config.yaml
n_layer: 9
d_model: 192
n_experts: 192
experts_per_token: 8
d_expert: 64
d_shared_expert: 64
activation: "squared_relu"
moe_layers: [1, 2, 3, 4, 5, 6, 7, 8]
router_score: "softmax"
normalize_top_k: true
routed_scale: 1.0
balance_loss: 0.00699
balance_bias: false
shared_expert_gate: true
init_std_router: 0.00747
lr_router: 0.00104
vocab_size: 4096
norm: "rmsnorm"
norm_eps: 1e-06
tie_embeddings: true
optimizer: "muon_variant"
lr: 0.00588
beta1: 0.95
batch_tokens: [32768, 65536, 131072, 262144]
seq_len: 256
train_tokens: 545000000
steps: 4732
dataset: "wikipedia_en"
Below are experts of layer 3 (counted from 0) of a mixture-of-experts language model. Rows are named router (the router's row for the expert), up (a neuron's input weights, with its number), down (a neuron's output weights, with its number) and show model dimensions 0-95. Each number is 500 + 40 x the weight over its row's rms, rounded and kept within 0 to 999. Numbers have three digits each.
After each expert's rows: a language model's description of what the expert responds to. This comes from a sample of Wikipedia text that the model never trained on.

# expert 54
router:508523468586489407502512521496418487516467525491578528506441560470476499509467503442380508525479488474616507489519594523506541515500562479475561482567505474499481524520551486483560508450482549489490551524495513483496505550516474573509505539489516562547462534503553461441448529451469519509
up0:432473479477489596445503528573520493526467460495534550508410493514404557413546474483442435501490455499531581419452501464496472527503523517539453524451570544446473486498506507497495509474508486475471531505463539513447538476473468544419506520395519427509454471424447493502526487464497538523
down0:522554530523455582538523503527532529464469546521479533496513513522503495541480447499549570489505619574436487522461475488540504528527442480535503510427521504465565491549552567587522528442434508542447520515407501520519554534535481538562556527596503489432457452496481481548500441498487480561
up1:542470577505612498460467605494485513527543467464424472443451490454533511502476483451485513509423481559453512513508462538424534529511481500520557462472483482488515519518468555443488513475522532477456499353485491514485482480489469489494500442501390545493539463558476477482547492555498473477
down1:414509510467507522459490484455497458490492519456566501536512523529447573494471501515493506497458522506506446484448557549471540453450511406526550503516455476457485526567558491605507473492535517508559510459548544468578534510495619487506515504517539506538519484565407489460474487474456482424
up2:468530554497554523576500491519519479490468453539487495569511528500584550455445592545494492495406564499517530493500453539500518515532452433468454505513470589475495520463469531485502522442531501496484471493485489540583485473427482491503507417551504588501613487566459455414461491535495587531
down2:490541425512557448500486492546598539559473513474533485552519528504505492528503504536498531471570564543548487462417492541524536541480485540440480442554448428480485488483514470491510547482591520511556479574486519479450559454569469501483488617519478548503524638499528574492530466485437516477
up3:469471521490498552530490448475504478444527483601512518513526461515515557467474444516514530516563492460519497463476457517534473483489496468587510472549451465485465467505640503581490528509545465449472515507453449498518537518565463583535549477478555552446459540530434527391498491514478486490
down3:547509459515473509502484492462532423602466597469475507467517580558543524462454516482488474443473518535484483459538480520460541494428482570488506459502499493485508543456470541462511455537479475505511568430531505467478522506460524462544463481550427497486489512520513555472478506499524492552
up4:453510471509466554502505588480517470524505460524578550522526462447473470515502521489489488566455493507587495539550530480474474525499534458481549533493494462482533488442509486455539508543497569484436498493553459536495519542545523480495544509507517550486490513546539501501556499423453507483
down4:504528463550511475525444475489491529431518569502461544499414475505484450491542482513455545531531602501509485516514493480447493518490542559452443435505594579470582505575522548531474549444462592496486473474463546540533535442530470479577457532496537502533457547513453492512560521488490495496
Word endings al and ed, such as scandal, proposal, lowered, and the particle to before verbs.

# expert 42
router:442459501568581521531578507506483548522513491556490550489468494545516547506506511525520503539543566507506533494515477521475490456514553537510448472463527455517554504509533492577514512498506485500576456553512460495477465503485539541494480460432539505536483583528489494530493507504523471512
up0:449493564550484476470432498453531609528458545520489505439465533471510460481494494431547525493534518538542526487566468476520442461506513533525517584430530483458457534506524510448470442480552521467521491514472496573428425489567483473498496473482424497576478479503468556466452508506471497483
down0:498510465557434446511518542492503498462549469405470540400513514547473495550518559507504522504437474445420432582517492497525453498503479501470519534497423465542450442471522509501456556517471536565478469526477450504540459516518607512490472560445484420467533461419409495496507474537459503474
up1:530510437493428485490507518475499542487539485495523492493506505498484473534560472502496580495411480505464444495550570503497551462436457507509457507479473507503558451464463472421508559502502494469479475530466499592449508471482531532483436552558523449554518460538516435497485424478473551464
down1:495450454428472484534473510540453482485533502519524527463470539555475466486570535520479485523569501446470447520493558520484483483525509577497445513531509504500579483515482414478519475503601447567562516463505446473524506476516588545517533500563499436527478448508521457515525519519573485492
up2:438514548567508469546515435424505489505512514447387500512447545480454548464484494455461422559521479505479554463584491487519469448449444478481504465522566531518501575502495490533488480553449479511476509476505484485539531550500440525567473507565524423419570501517525436473575477507449543502
down2:527513543555520530466467469521496475471496492532465441480501506466512490505465524370538464452479558478552461512532539519508491500490512474523480587493494502503567572527499519532511457485468540483536413481450492520533458458500459458528512481485525476519546533552542514497462504549488487485
up3:471547550518481509507500461490477447524532501469499446498405466393532540472456503509530503480465508570514500483584550479459451464473459511493446556479504502565482544514485576454538512478446571443548495479508487511576549499499566504513514496500542487526526442473429395485506500522462483516
down3:468486455495505475550557557438538490461498462509493483430520531556442457442549433477440414548517511519481462464472504494459469613458456466477498536459531508480461455470480503488517480512514513501472471540473458492479443515507483438491479538450487481467448445503492478531551572554550518504
up4:358496473512487556556486481541500549433478449533489504495535559465402505468594565534515514502437495531521513458452526525522448534451513531464490508504491540491546588442470457492406504532532418500456526501518536510487470428454501506503502546518535523537513496546466494555497517492532509545
down4:470565474508472503488462491511498494449461554522418498452490502544459578526528553475400517497544519542518481607454444499442518434568486495476445415555481539603499474589493535562484538549452501486479502436500579519500540446548508509621487435534521518554553506487554494561426528556495512482
Accented letters inside foreign names, such as F-é-in, Pr-é-histoire, R-é-union, plus digits, months and pipes in sports tables.

# expert 21
router:483471491583459476536515557495468508564493492510396519537490478469598578456535541415479544575556546529484562538524544448532523449463479499523464529509514553504438488534538446550538443496488491532520537459464510491470596480461530533432518477485491478502552537502505442534564472474469470513
up3:489474480459388531506434499520530499540514500441517589562464461579521553523529517428489484442583515504523554539519533479543468510580533526499504471548443470457529412464417542457525436537520461520479464436509477489475503543540520469534473577570523499554477536461533412458517461566468511519
down3:469540556526489479511553484549504481458472507498456416521506534514457494496501543416478477515489485536561475489493517505488474564470523514425522480588509549567523552543504486508560504516514558494543421562555436555483483524473509507593500507516479555465434536514474541585498454458503503469
up4:479518516424448503518544531496484460517549509483520508532433440444565461475521422549468441435543452488432595506545579506476454523535502488474536528474497531530452575514530482530414515514515454553489505468472597520458518482491495489442571492494486515425497520505497450492495508464508534507
down4:450487486526454483525443490478482513483522466589547548503572501489482516584439504486466556521460492473494493526507577491553437554521455525496536483496431540470447504441462467530461466464497529504474539496574579433499528424428547514470454444448473463557455485526507559476505522558562477505
up5:447504468501521503558567510421532476457426469446549483490547559503518491513529494546547511557535525515471481462517472440461530469517514520498488532477556502420495510473456426473527542506573488459517521553512528528468518471554569483550551557494557519450537537485483484544469439495402556491
down5:485518503573484501512530478496540491489513503510491518565474538509501596465526475469461468438465526490512474518421468473472540419432528526516474412485515604472517528533541446477503445535529487482530501457557477476528503579513555503489545524446495485483482471514506481507525491509583512449
up6:576608537525486497442445524528557519553530505473452476490605509529522501475551515376561491557460443486490487535519452551517473529467461640477476554437437499503516473517538473510485517518478523483459549499502454487520546523524567414475564436502530576485569490546431578475506439524449518515
down6:489511426464581521522594513473496516535511522460486534408457482465544465449515500532498593465532607558509505483499540515532407472523506528580559547475503542546553446508495484484511453409555458501506479487527512450494562541531452522540541475489499406487534459546513563498534501558495529431
up7:444430521537470508484556500464461429543373496475425460481583540493518566503558542515473498486496465550531536555517473510546462544505482451558474455458526534472453570509459513507504572489470493534534525541530504466427564528485485509471484486499440529508545457580494508460459565543502551471
down7:490481470456553559493498599504478472462508524503440555513470502482516488635509481487490442513527445536483459470472422484448494541512517483470488525431468496481425585486528464532521457562482501535528438442521468477500475487575491458459508453474571490488490545490499533448504503538532522562
Second syllable of names and words after an opening C or S, such as C-en-ozoic, Co-en, hydroc-ar-bon, Neum-ann.

# expert 58
router:502436566509512509479508431517493547466480559544452591494546501479544495466442476502507538487521559546612525452608427452483484480487503430510524457494504519487525463494509462489563544490578427516557480484500478560568447505483488533488494520526470490514459492489449517528533499480486488496
up0:513576484575517432404537543520476471404510475460471582438525524541483493442519552438452422523492495549575501490478446426500475559509465470495499472479527453456455494483521518479564508472447539517477381471528530514482472513501461456490488534510534504437464477482498508484500476545579543464
down0:548499466506397467499491540458418490446500555457503594475517417485458487545522509544511469468456494493471482464441457547500529523504482515498478476427542390489475572527518577537491497443476531555429453509493462506557441523530486457484447521519467505460474562434443407459473444459480498516
up1:534466529493481619481530464436404510459568539511534530539544516507470533477461490501495473487581521463461501539536490529577441498530520563485536518388455521546422491561500527516486497534458499489571525548521508488495467514466507524569463495528527521481503556488463391555557543467558479412
down1:458510478496498431461603537470530486482534490534569484516558459553431484475529477559512481418489445506539503541500513518502440514525537587474577540516421519541456501540545571476505455566534529491509492497476519423500449502500537478462510499516473617479553474496472471406585546487495469508
up2:495474421611441508477478500477549451487476491445471429460486485469511503437492474528483502483477505515495525508521459476512511485514504539546442507491507526393376508475469516436478505510507492494452511549505513408467502535386508477498460530535437548415452503454507473498543477506576524401
down2:495463554475527517554500506460442534466542477569506519542466506471473580472477514464506457557474540468458525498480478507404539474511546476527389462546494470520508539469540480549500477473413457471511516439513501587482542536507566427527502466534478460510517507497443495475501503486461546539
up3:480513576524426565499568494549532473536475493550558453551518528425490502505516544493502497500482486502463477563547415427481494513457498503523492534507498461539492495510537548501460498523495508573520462523503479538555473542468411515475564480533455510536454454474530465470497518529495455529
down3:564476507481531515474452558540476461439517441560485430525490433440549440465532493483447514513506482496516562453449442529500473546510462515520586513491522433505420461484593514518414516443482578521521466519500456486567498534541445495519529472479478423505502495473579492468492475492444538535
up4:540557444537477536561496495510558511510488511549425419464468563484537441529538552484471497536555444519443578487507450518571462445511573463510539466506551484486423464475460504528551478529536390438510524525469443453469525487524549505458517530514415541403488489495476455518535467533484523469
down4:471499482533519544462491573542449525618470453545464452491510564575567462557489505524505533495465503407494513527474490459566499514510496511550543509543549496474496533504457425495575490530517511579513428463537414534501509527459518502409474446454435469515459402472492531506523591455485470561
Capitalized word starts opening table cells, especially place names in asteroid discovery lists like Soc-orro and And-erson Mesa, plus abbreviated months.

# expert 36
router:423493516520528468549513506479532484524523465431444447480474463544440542535492511500510454528441604485506436476500515478463501529438444528485520482557472561507451491557451550534473500464483514546514457543495507453411464523538465489586475528506522487512533497514502414481487514479568551555
up0:490464523461576457552482430435545481572493500498498480480528485554536482516480559512501498550495462468591511508516573435494469430476496518512497550504499453443466526484530534476487422495450553507480499500583537531481585528460509498451433532454533591499497419465500513530500522510513450487
down0:467524537574495554508427483441499545445498521494527560492485543441549513473505507503466465537455503497552527491408473474560550426536482486468501501404494451543399519522536540470539568512434471450478425512553462510426508555524503521404537519460480509542530508503521509493522426418450499461
up1:501508533502515424450558450490421449518486449488487490520466568544507554470524454518547550456502556489482476482462570551515542511537492555510580548529483457556382458519476471521550472514450541525503525486481504477480423560482524487472544530491551537454516479465458529419540474431501496448
down1:467535536492518550591465507522534534480536515526431435469412553374470511490527483556511475494531423476450501525487541454489432437523428543442507521483454499528537452563418421498494483522548457507437485464495505538512537542524485516488447528576525479480549487455495458452523526454490542520
up2:507511445503445575538540453497446530525471510519426560490432522407445497511505430408537496533483520533500471483457497509525542516472504575473453504646546512378529528536508514461494534515498460523614521571444465568494537501553500525478500559521548497495420512569533535560551472549532542492
down2:492549475450555484452507484526575507505554426488506521490487455530498450515498493495570520538488418493437464592423522464481492509529447474496491466427538528558444524433455534538541501508541424452589467457488422448515536464546467577503549559560519539494549554447534524540457540484510467522
up3:463520465563513527545545534570539427565507498491500465448550457418367503512481485458445484513483500481572553452537553461550482534421477428509526524503425500513408484497514511459546427464592465530523492498508467460500437511487460518523525551489555488545445455561496393469495418505503486509
down3:498533481510497522525473547436456537508529493569519496481456534535513508508598455474443482516479504513528430470500477471447460456465487459478533523523498539495487541580505507477528548540482531555496420518499562490442527523459510522486463515516418471469485455500494591445478464475483522514
up4:476496471510530516524526470472514479419504568491469478519519447577562436536476471509518507575502561520507492501478519583469522534506462424510476521461511501439535434479528548433524525471426578454467478517506511472480454483487511514462562502526534481474470494559565473567499520466427553478
down4:526485468485466496464473530531480423473499503482482526458441498575465564540484509448505534491566521512535541537478375504437527472496547529483499440558565449493566486521512457503466523539506527482522467505493512464467501520463457473497522531501539535506615543509505500468465550520571505522
Middle or final pieces of multi-token nouns and verbs, such as host-age, gen-om-ic, dest-roy, narc-ot-ics.

# expert 10
router:504477507473528445499466497489497512426546460466491484477470581551548521534445440468484454519543552532476534426526469539486484549494505477533496509470522532513533488561476534491569460481509454556485479515477491514513525480402480504580486436490483502551450517520515538409514472482445472466
up3:440486470525457490529525434523550492570564501487460521532548576469514470451468536499451425568494478520493567425551517477519530525524509493448529479491509461460537490565466442443567453481573516509495551456507461553505510470512492449488544504532472564511510424473481447510454529547524450518
down3:453435501504517519489508566507476566503487441495535504531514438488490523531471455505533543495484502485399500511521522498492487507518471566525483496466491490494503505521534572555467547531468455485504448448432450491469456440485537523513554554503512512525480445514499528477535550464480512469
up4:531562547499477519538566510454489532430404472529489510508543532516456501519537484485489425525494514520465533504516484530482448582548488516559524570524578471515453521485476533482443574497463597574460537472442585473463575496527564517470511445492509557526455480491517482539454494531503557463
down4:479486538547548495543476443562452486499502551525492457534490504433563517503481513488540539516481589520512514480452560497504427514487507437461454546436528448525526538511541487472543476543527434456481573506428498435505478476498542496567534522548572525509569457554513440482506463427496441468
up5:484518555561455589478492478505503487469482527532549504515458501526561599575489466516468452485435546435470493562495557504441482557462470489424488566492524468454479526547394532449444495478507485497579453497493471561504503472440532450479558510544536561555480491559511517473508562560481475478
down5:524496512520491477496518530546506451449442477542470454518504466456452491407518514475505477477508455444465486481486564433544464465475507507509550463468531490500521510520431485480571516495494477597449394539580575506486490522442537491428524440594525480508482438497444462464553539473539516526
up6:500603544550533519534579512412498523558501554506558503439475526501460536529454483468476483489430516430478511457500501514497579454608476463518523546524544516511535507507523527507569497502445560484539475514532575493419531475490519482512501512523455623509484559543541510438510523554462433458
down6:470507442469465541549403493539519501485476486569463466489513503513407593494568480542587514529511518493565538559541447474497493426464483481485539478501456511464565527497469437519502454497488542492477423484467452548477446524507459503461488467533527472533461498461486462517539515500480551483
up7:532540510473444627441515502463498513443523455452576455598454500506443481530513409546487521558473497423488487551522573552449475515500512504514470482570490443456494506461510553432538501486506511505540531451509474514483509559489536420561521467474520508480466532547556497541429502434447420529
down7:559547453493557417510426527522469505554473593443566551506492510533452495454524481469487573537562535522576564563505481484555510471564489513480469437486448518486522482474444541522543516507510531567559471422522487519512519469513492501475531494505510513451464589421513545519595466533496544547
Short single letters or word starts at the start of table cells or list items, e.g. n in phoneme charts, x entries, L in results tables.

# expert 62
router:448524554492416512521472537555507451489498516491593484469540457531515538503443492556544501552471545480532456538490580497559571503535522488489532502488507500566451470525473478465471589517488479481529570506501414522497552470455478547598547517508531504492481503480484514573444509505555514477
up3:583518511587539516444521515485536494592497553482504477492470475514510520523544468570564473565509496451483489445459480503510559443535522568494582465538492444477607414492493506598488515468463535442556471475537484511501534442516485456515490456579537460514543500491483526473517505473490468488
down3:514556516461449467465458484467497539529487431481590552532449539493534486521494513540439497497507540478473564480503564568477486510409503547501443460514537517493435500471501466440497461453498486554501503611503502426556508473467525564546488499441450510446478584479570458566549456541511509528
up4:439466540464491510514584427457549471574473485518498545468511459556478538478524443460496495528408486597500454512449538521530478509454487522506440561502545535526433475509559450447452529485480529536485468453510516564545501556448521456534576496468451566531465480487475534518508530431535500496
down4:451433495515441542492494496487621497492500450504488509452476491491510460543524454456487442550562560439487497513461522475496531486541499471532501485510545462530521523532461391485493452407524490517529552501533531524504565553508455500485471480506498469497565518565480536464554484542516462506
up5:449553471470544502536494581480460544593548535577460525527558514504475508530493489477491463565532549561555493535472552500499499530462563497441495545383467512475558515550430480527482560561544495463516492537509528569461514553526583478577476500418492489556476525494444449519502514487445504511
down5:519512503463567474454564454523511481485479474503490467566512496570416588484483462501526489517478547437538587526531457454501452518444522515432527465510460506491444455490441514477469523491443508494503492462500521478545510415531501502415444397529528518493559534555529530569460501469553546461
up6:594558523601537466462502434516520454477463471548549455479525489456510458485482475544478478502462542489546506490565492534552527498525500410503467482494556500487545427469468528450477549491585510542498543494476479444422503540526497497578558503590477504454489481456512512490462442488492538523
down6:571521514529479502466445542471465492565464506573561538497499535468504541522499536507572535461423513510454437512409527559509525534431531417438493464485466473528517595491520485521478500526519511531526467506518492490517462525531435544502539597574538532461453471475484525526533526519511449449
up7:494527505506578391486456552538525516460488497473572474454564569440509526516535462522493412492523527522457518476505567506497481444475494523478533558556530482605478462508479483514484511595460458494558492439501554534448481491475511451439525473571542467517501491523522528496541511491569546440
down7:508488552548528495509420541464453550520542499553610512542518530450487497511485500489423502490518545578484487498580503446507498418482471480469487452483453497583569475443479524430513529465563551475514485476439540499497511550489438521513472491582541517527560461475487493527460512519516581431
Ending pieces that finish verbs and nouns, such as -ated, -ation, -ases, -ies and plural -s, as in showcases, organizations, composition.

# expert 15
router:515517498553508496456530484511464520472465462497479465442454523480569554502594552437404473540534453493474513548533477460542491501583485528536500487539449481523573476498517527550484467514502456479505441464551476468442532453437581503529490489471522495511525440522509493551487554506514505590
up0:465513405523500524531410529522527429577460506485494464522518469461486497475455483495490473467564575563479546522504491421500489501495469520489527515445630444582474546521524530462442579437522544538454536534511519505438576578573501502480505559526495574497570510460499466456514424540507506528
down0:468449554475458536485537502438505432454465447503516470479485505470520513513499487510437480556427484537489319552417469481514504545465431473406535413571502463499482508505507482497502459524534504477505488543575529437472479485495491455458516544465447514582553512573600512477492561436426521506
up1:482521470598489524480460508500485564475519506484515472510500460478471516473582558527496513562502516492506440517460554494522622460539596492509458469443507476475508505451628478473532482504495431416460501428431539498520517540473571479496468551490490506437531465471492421506525495473500485507
down1:460532504545438561590473505543554548479528440497529465479539607513464511562495501511505412478466440550446428500484404478548539451501497495459433486426518578507491489428514479475570531469517510522522503536508462540512562477506527478530550495458498507511426506522471517533471528489419505507
up2:540456432496440476573557441430491504549550428525521505533559557566493532510510473425440488457444487499534534451550541477546444520476497518548541438492517469502458517495431516561476512459440510488486485467486531542535453446505496507520590471544545494505522454476512417520517524549502485599
down2:473500463479476462457531496529467462473513529557462501462527523612579519438505478463493471491535448530536495517498486481461421510458480462473477503489444491512566493530527552503523495542511601503498495460475511566495494546502466513426489484491507546563493469479461445472457505502525412437
up3:524550531505561544538511531495574472522492590482504486439503533501412494438524528488478470472576549496494567497540499510489479446516434538484526486427426502397506486493596591509494491531504503518466496441520438536476546544477534480577540438498465526506483480516459498509543417527535480453
down3:493462488477530469533473487462471471482484461561427546551531474490430581520537420483459473517466449434448497476423455557476470457441512524487501542514561415582542597468533484528547542486454496535450562513499538499467489574461517509466493452501500468507466472544468483451480456514534489565
up4:502409432533490454489525541509523521555525520513524486486496435539592467496484582531612514448492540513507449556453533450511473493499558454487461495597476499506397501490466551512419483450527466501443449465567461533491544477403485502520502485563503438499458487556450473482517550439598514428
down4:520479528423544442511495450478537489579503468449487408502499487479500525474481555486518519576545541510491549453470532514495481508481498459582550445496474576472540573582539514438487421514485525562489472473464539471542466524527478544506566570536427490476473552505505506479476452487495474451
Government and institution words such as government, Court, Minister, Council, Air, plus pieces like helic-op-ter and Indian-ap-olis.

# expert 29
router:472440544462519570421599486558466584485467663469547543443449461404518508505497519520512519436491449504536517485526443402417479511519487507545448534553506540493491455442515461556469514529484451467581483483521529589442512491501545522462498598501442462496521430553503497476499484485488506432
up0:510512529473531456449491503558493534451550473571511519477553513515469527522500439491414517470494446503487464487576431484503432494572529512548556502516522526539511508485467556566506459432522535553473553472541476557516493519481460466530483486524521473554474476547503464447473506604545524478
down0:413439378555404441402500453540471480479495476441480553509500467486521502481499437482591524483498492536475440524540530474491542492460511475419524555480445536508530504485541474476487462543553474447501464480496412449552509474435479479515469531495481489464535509479386497443496495454474494451
up1:518536535530530552513466427426425456508552556505517447517473511535461538591436504529507454513450567591440435508526455478466527487600530544545454502512507503453531538504459490435474440498422511521586518505423437429506538478507518508409483499501554505524507487512535557553485497503502540514
down1:530568443566519452510460495481470490431477556462545496441508482529501461526524598543504517434529517513546529540608499479565497472516524455537522473592543552487468558534544555450546453456528462485494572579482487489486508557462531544512496571520517575501563542487498515467517446512500501477
up2:467516509485555527540414481509488549501493532427475545476541531556467493481479495480465500507512536509531510424494481523514434539598467470507491502522498490464473504506447526488556471543590477539492567501460561478534529499502453501459508539501472499470497409480505451536490492546488484531
down2:472445496496492533522510527502488474512514490567497486502479456463478529494538530519575527471588472584557442549482521469511495496464473478494559440484446539506454528444484494491474453529551582478443514518487519608504502453473421499468524499510445531579530535474571511515437446468467526522
up3:533534476488505544491497470485480484533545374516470539522501453494463540486454558572550521512461499432507525531535512519507496464561425539470488489476547487523539476484472507483468419490486530473546523490451494539475460467494517460487501478475543536485502488463462472557465501628536529488
down3:387481464478520535599455507511496491605499456461476511500516491457524474469548532498509547491443468507587519524475519436558485486504504564541506500529519479500494496474504532574448510566517532503506448487395498507514478482507464499528539500473548527495548519545555497519402517560532544496
up4:504595466566561566467554540461527499525546439504502473488500411466530472432501471466456478513408517403468515486511469487460472523492394432487520479492439568467523514560564504512526505623591458537518451479512469442523477490576525506508431458507533525500587517488498568558523550498487470494
down4:528562512414439499498502518507539421459477513501503549523452473537511528522539511509517572494492519447544488460438473465523477468441407504520508446501442483494505460522557493509465569492483477469456523540540517569496499518425471505495501526543477571525567498521498477536509383458518438499
First piece of a capitalized place or proper name after the, of or in, such as Sy-ria, Car-ibbean, Mid-lands, No.

# expert 24
router:457558472426534484538517531464554533528522537500463569527487494553541532474458532467476548577523484490424460472487544516543478468496531527459454476554450503500602470537466557522523492530537511524496560539490506472498419514517520481496507488528564487538460521573537503565510548468487542576
up0:501513630454449488533441448476473528486503503502437480555500532483511506440532515527479480463418394422490497422472523567564486455524545543458545476521559455421476492473469518492441507488483550495489465548486536507417434433506483519506585491472507509584479502500529477547489463518529532487
down0:491536554541567458586465472482507512495504544556524510543563554559510560565585511537556527555472586460544452584475515481537536528476472435549504517484512529546505490526487469515500500541538550433503578519537510425510551505520517489511519444551533510493474556481472482605549499481530512446
up1:452514482465508493570501514483411533469566405507542524534517555481542527508561440565592462416527471481499527540519460463539473407509507462560490548489567514522513457480493479477502538522469546537453520500504554518548402481516481517479567538580448477497442499517540478540586553525542491496
down1:566527449440492460481472478506443504560462502505523493569475501457526487482454472455493476497490506465536491529433513546484546582493500528533485530504524502442481511501484529396504518484425459465527574538428438559512506502529556518487497540536510609554454555501428488440521435471456496444
up2:576521520503549419518503468515520531460486580496511537492573508559437468488458519520556482517527580405530422516510484543507535454476494481456540519521543501431506529510441397502505510503534482481477585468513454536553468460479490499588456453500476468484507529525523465516411520486531500538
down2:463492531502397526503511524480519550510536493477491519516458495533532457497494488503481417517498501406569486560543481509464493476519458510493483521504443525517532536584510558520533436471535551432498496462513502541493498449558453472568526514458552520528478525554567554581523522532484503460
up3:412474518497548471552505437500489482526421589492510555514463514468473437554464535488544472495493492464518502465457505485559494441495515559496421465546489467520465503559565487446477473572437482501497516460522558422461518486498543456525478472485543514485541467531564493499457516516530438423
down3:558472503512506542511484509542510529556529505443485512456526496475521434512549524550479493510496562541510497517502487498474493466573485512486444511443498517431420502477418522464470521538511470515545553494512480567501576485499494486493478515475488461487423516433442487478515519514512557562
up4:529524471561486470526547496547450543504434501474474482547587497531605508456500421418495482547488435502506488558521482529464506469466540451509521511519530483489471477511544525450567447475579517505495563501422490522450572512539604467546467569442472537453502500430475568502537478471481490476
down4:489512524507506489541490442469481471552469497487436520469501409482548525504563544482548563501493517495488488542482519534471490458507503560488418514452462501418478495526534488468519495459537532523494502541534494507484503532424523480520500473492508494490477414532508520458514598553485504465
Endings er and ers closing person nouns, such as Runn-er-up and manag-er, plus role words like politician, father, member.

# expert 46
router:531426517478525560458481409445502534474524552514471560457506481446519513532510500557505519550572493511504467513474481423483479532504454498516509458508500475483531439461443521512539496514457415488551435561594539529496487482463554543548510476513528495525488464501476500549453508463558468535
up0:445474492520448457506517507530523469481461454536501522513439564520458562533431417524528501585561483495517513529499497503480518520592493472490524511490518489513480426510527505530500495487499494483481502505516529565495515438481500485404516498531479493451481569513469496536550432509596478512
down0:545543459451496559464515425490504515499508516541497467452604556468500509496579525523562530518527478515476526528522519543568509531536559465545559569549455494542559525443514463453545518558493523613486499497567545481558461507540445499548416542434534524503511511456491505471495523534503526514
up1:476481466512496471511476529470525457447563462498481480585405553465474532522456589521448540471475451482557449581568451441441511499591460536549475461445506402514507502470518579499504440503521541516443498431584537457488481479528543491456465566503583460510499473489469571501546485501510440428
down1:539503552431466489506556401500473504449484493493568508492493545512536409589490534458504525539519490535467470511469489478507488485524566535521469492512571587443575493555454469582569502474485493448515485533484574519481505506445489519576445485532525477558467483469506396473527532497512518546
up2:449458546465503557470487467427569548539511506518477521541495448453538494476520494505531462448567491479428531553449554520455555493484468435463526521480537468535431522480530496483503532496473558527540543376490461451570525515556548531513540495538516505511473484505481547530484562554483501550
down2:490492526515565506515454506515543434516518608555494467435432498544505451555509452515554500444447468491552586510508471466582500507502514578540488465565512571489513438444448498528578573464467497500476493387481510485515470412423391518535488464552474524489443475442508504507513581551488509501
up3:526478498532528549444483481565503462538523552449458443444466504471409543564535519434468469462557531473522475591532474468550424546502480540525439459514513533461516512416465517544411406526506487507484476446498534473502501518502527492379494508487436550496417502564526431472522504526522538493
down3:489516480477496459534563519503478531483524517438482548487547501512480494482482498524528407498526572503438532400494456468448468503516498539441457524585508575494536507511458517501558545561502478522494558478565576493488462434469487523512432538482478439496378496549489430498547493485510494577
up4:509459497505453420544517507478510528576534486554428423505459488535502512591494428545436462506538479502568489494482526470453503489544438540566499492491523423449402505422474432483504544490460483463513532456438467469531518526497475565493545516495495508549485432488533546483572449493574509528
down4:459557542491513453533528527541473469496519487503518506462516428519492494525464453499449530465503434518477487499539437502457495547496526434536482505472519427473470438517525429515511477551526547440538446553534520520409539533485456503593416549464519429536474462486527552492514460523500464504
Opening words of proper names and titles, such as New, United, National, plus F-rit-z names and football positions MF, DF, FW.

# expert 40
router:503540525503544537464508538464536434590478466475515507533462520552442476489490519462477433451462466547461495519503528497457500584513494579520522450532471519467485450543434534599428589490457482471475477563510513494481561434498445527571507565516509491423494498491538418577512459498551512509
up0:518487528544557464450465540514496471473463483455527514479483467512380564490507467511512508510481462499468548456465488508464462451456568499549549521513547519486478464541469513501530536476523538478428529472479442425527517494444555510493528439496442589478543520505456458445472447449465500526
down0:525453527512435472502590576492489542504441551487470573537512484522532503481555522510478488478507530553510537514533569463497496521525487445462458544507520491474502456542530457462468454464437497420511485558491504477520476428457544488512427433540512457474500456451496419518462454468446488532
up1:448488473583531493487490521470500578506485411613526527517448474507517464466483471529411597512470553553500572512459472492574467479538447418467491474521551543532439475539428515561526453440519499472472500529530480473441406432524530541467516451535503476469459532492498407414484483513523439494
down1:499483427504478434423515514472453466541522481504551453449508580439485542525598490523509484472622498470488440504486532502440520512471463496474452464565507498506516562487547471532527458504610447454455483498515510486515518537443386490465528459467479460484483519549503518519493523472506562514
up2:525497556523574521485504520499538577507499492510432497465561513502506426470507488595521518496464562452503480528522509507476412539474531514507496519493461520496410458504544550471454547434441502444506510517519484484444480458583497518482517513535486552560463531543454407498505385487515484492
down2:492405480517449499490413508435494482563476576546484517575469515498497511446443515517418536465443463486513544459480544497517496516502496566577503449492517497493537489473472601465523503515442547508480458488532570503519469497497484449558451425548476478492496432474483557477489502544478485491
up3:512531544516460517460538480499480472476512477500553450434542420526472467459426447413516459545504554478441469473539520580475546409522536496423513510492447467485551541510497550516522530494409514463490467537539474555473516545470519449527507511527565519547509483477474454542534447468527501448
down3:497486594494487517541481535464404507473521527489476500539509481467576546557574497513436469521568470468523452472493508510565432545477522630546500521508477557571584566538557464510425514512516520552444495494481526468543497531517484487458507542554507605446516514561503539504518444529517513488
up4:488472495479515476497494439492536426601546526520496505487496498519551536491505454508508561530497466498505492450526503450549558570528538504523523483562537474518483464540577504572572499500539543502419488524498543502561465543526457470520419441509517426455441481466482518538478580465482539490
down4:483477487517439501559526465540507489469472501445573521549562505482493484471426486453494500524433501483535558470481546634502488564561500458499466513486455540438453499493492539459417501478442443473528512511490464502514490513506490521526572485600540521527502475482403485514499493460519481449
Word-ending pieces forming regional or national words, such as Northw-estern, Newfound-land, Latv-ian, n-orthern, plus named, appointed, elected.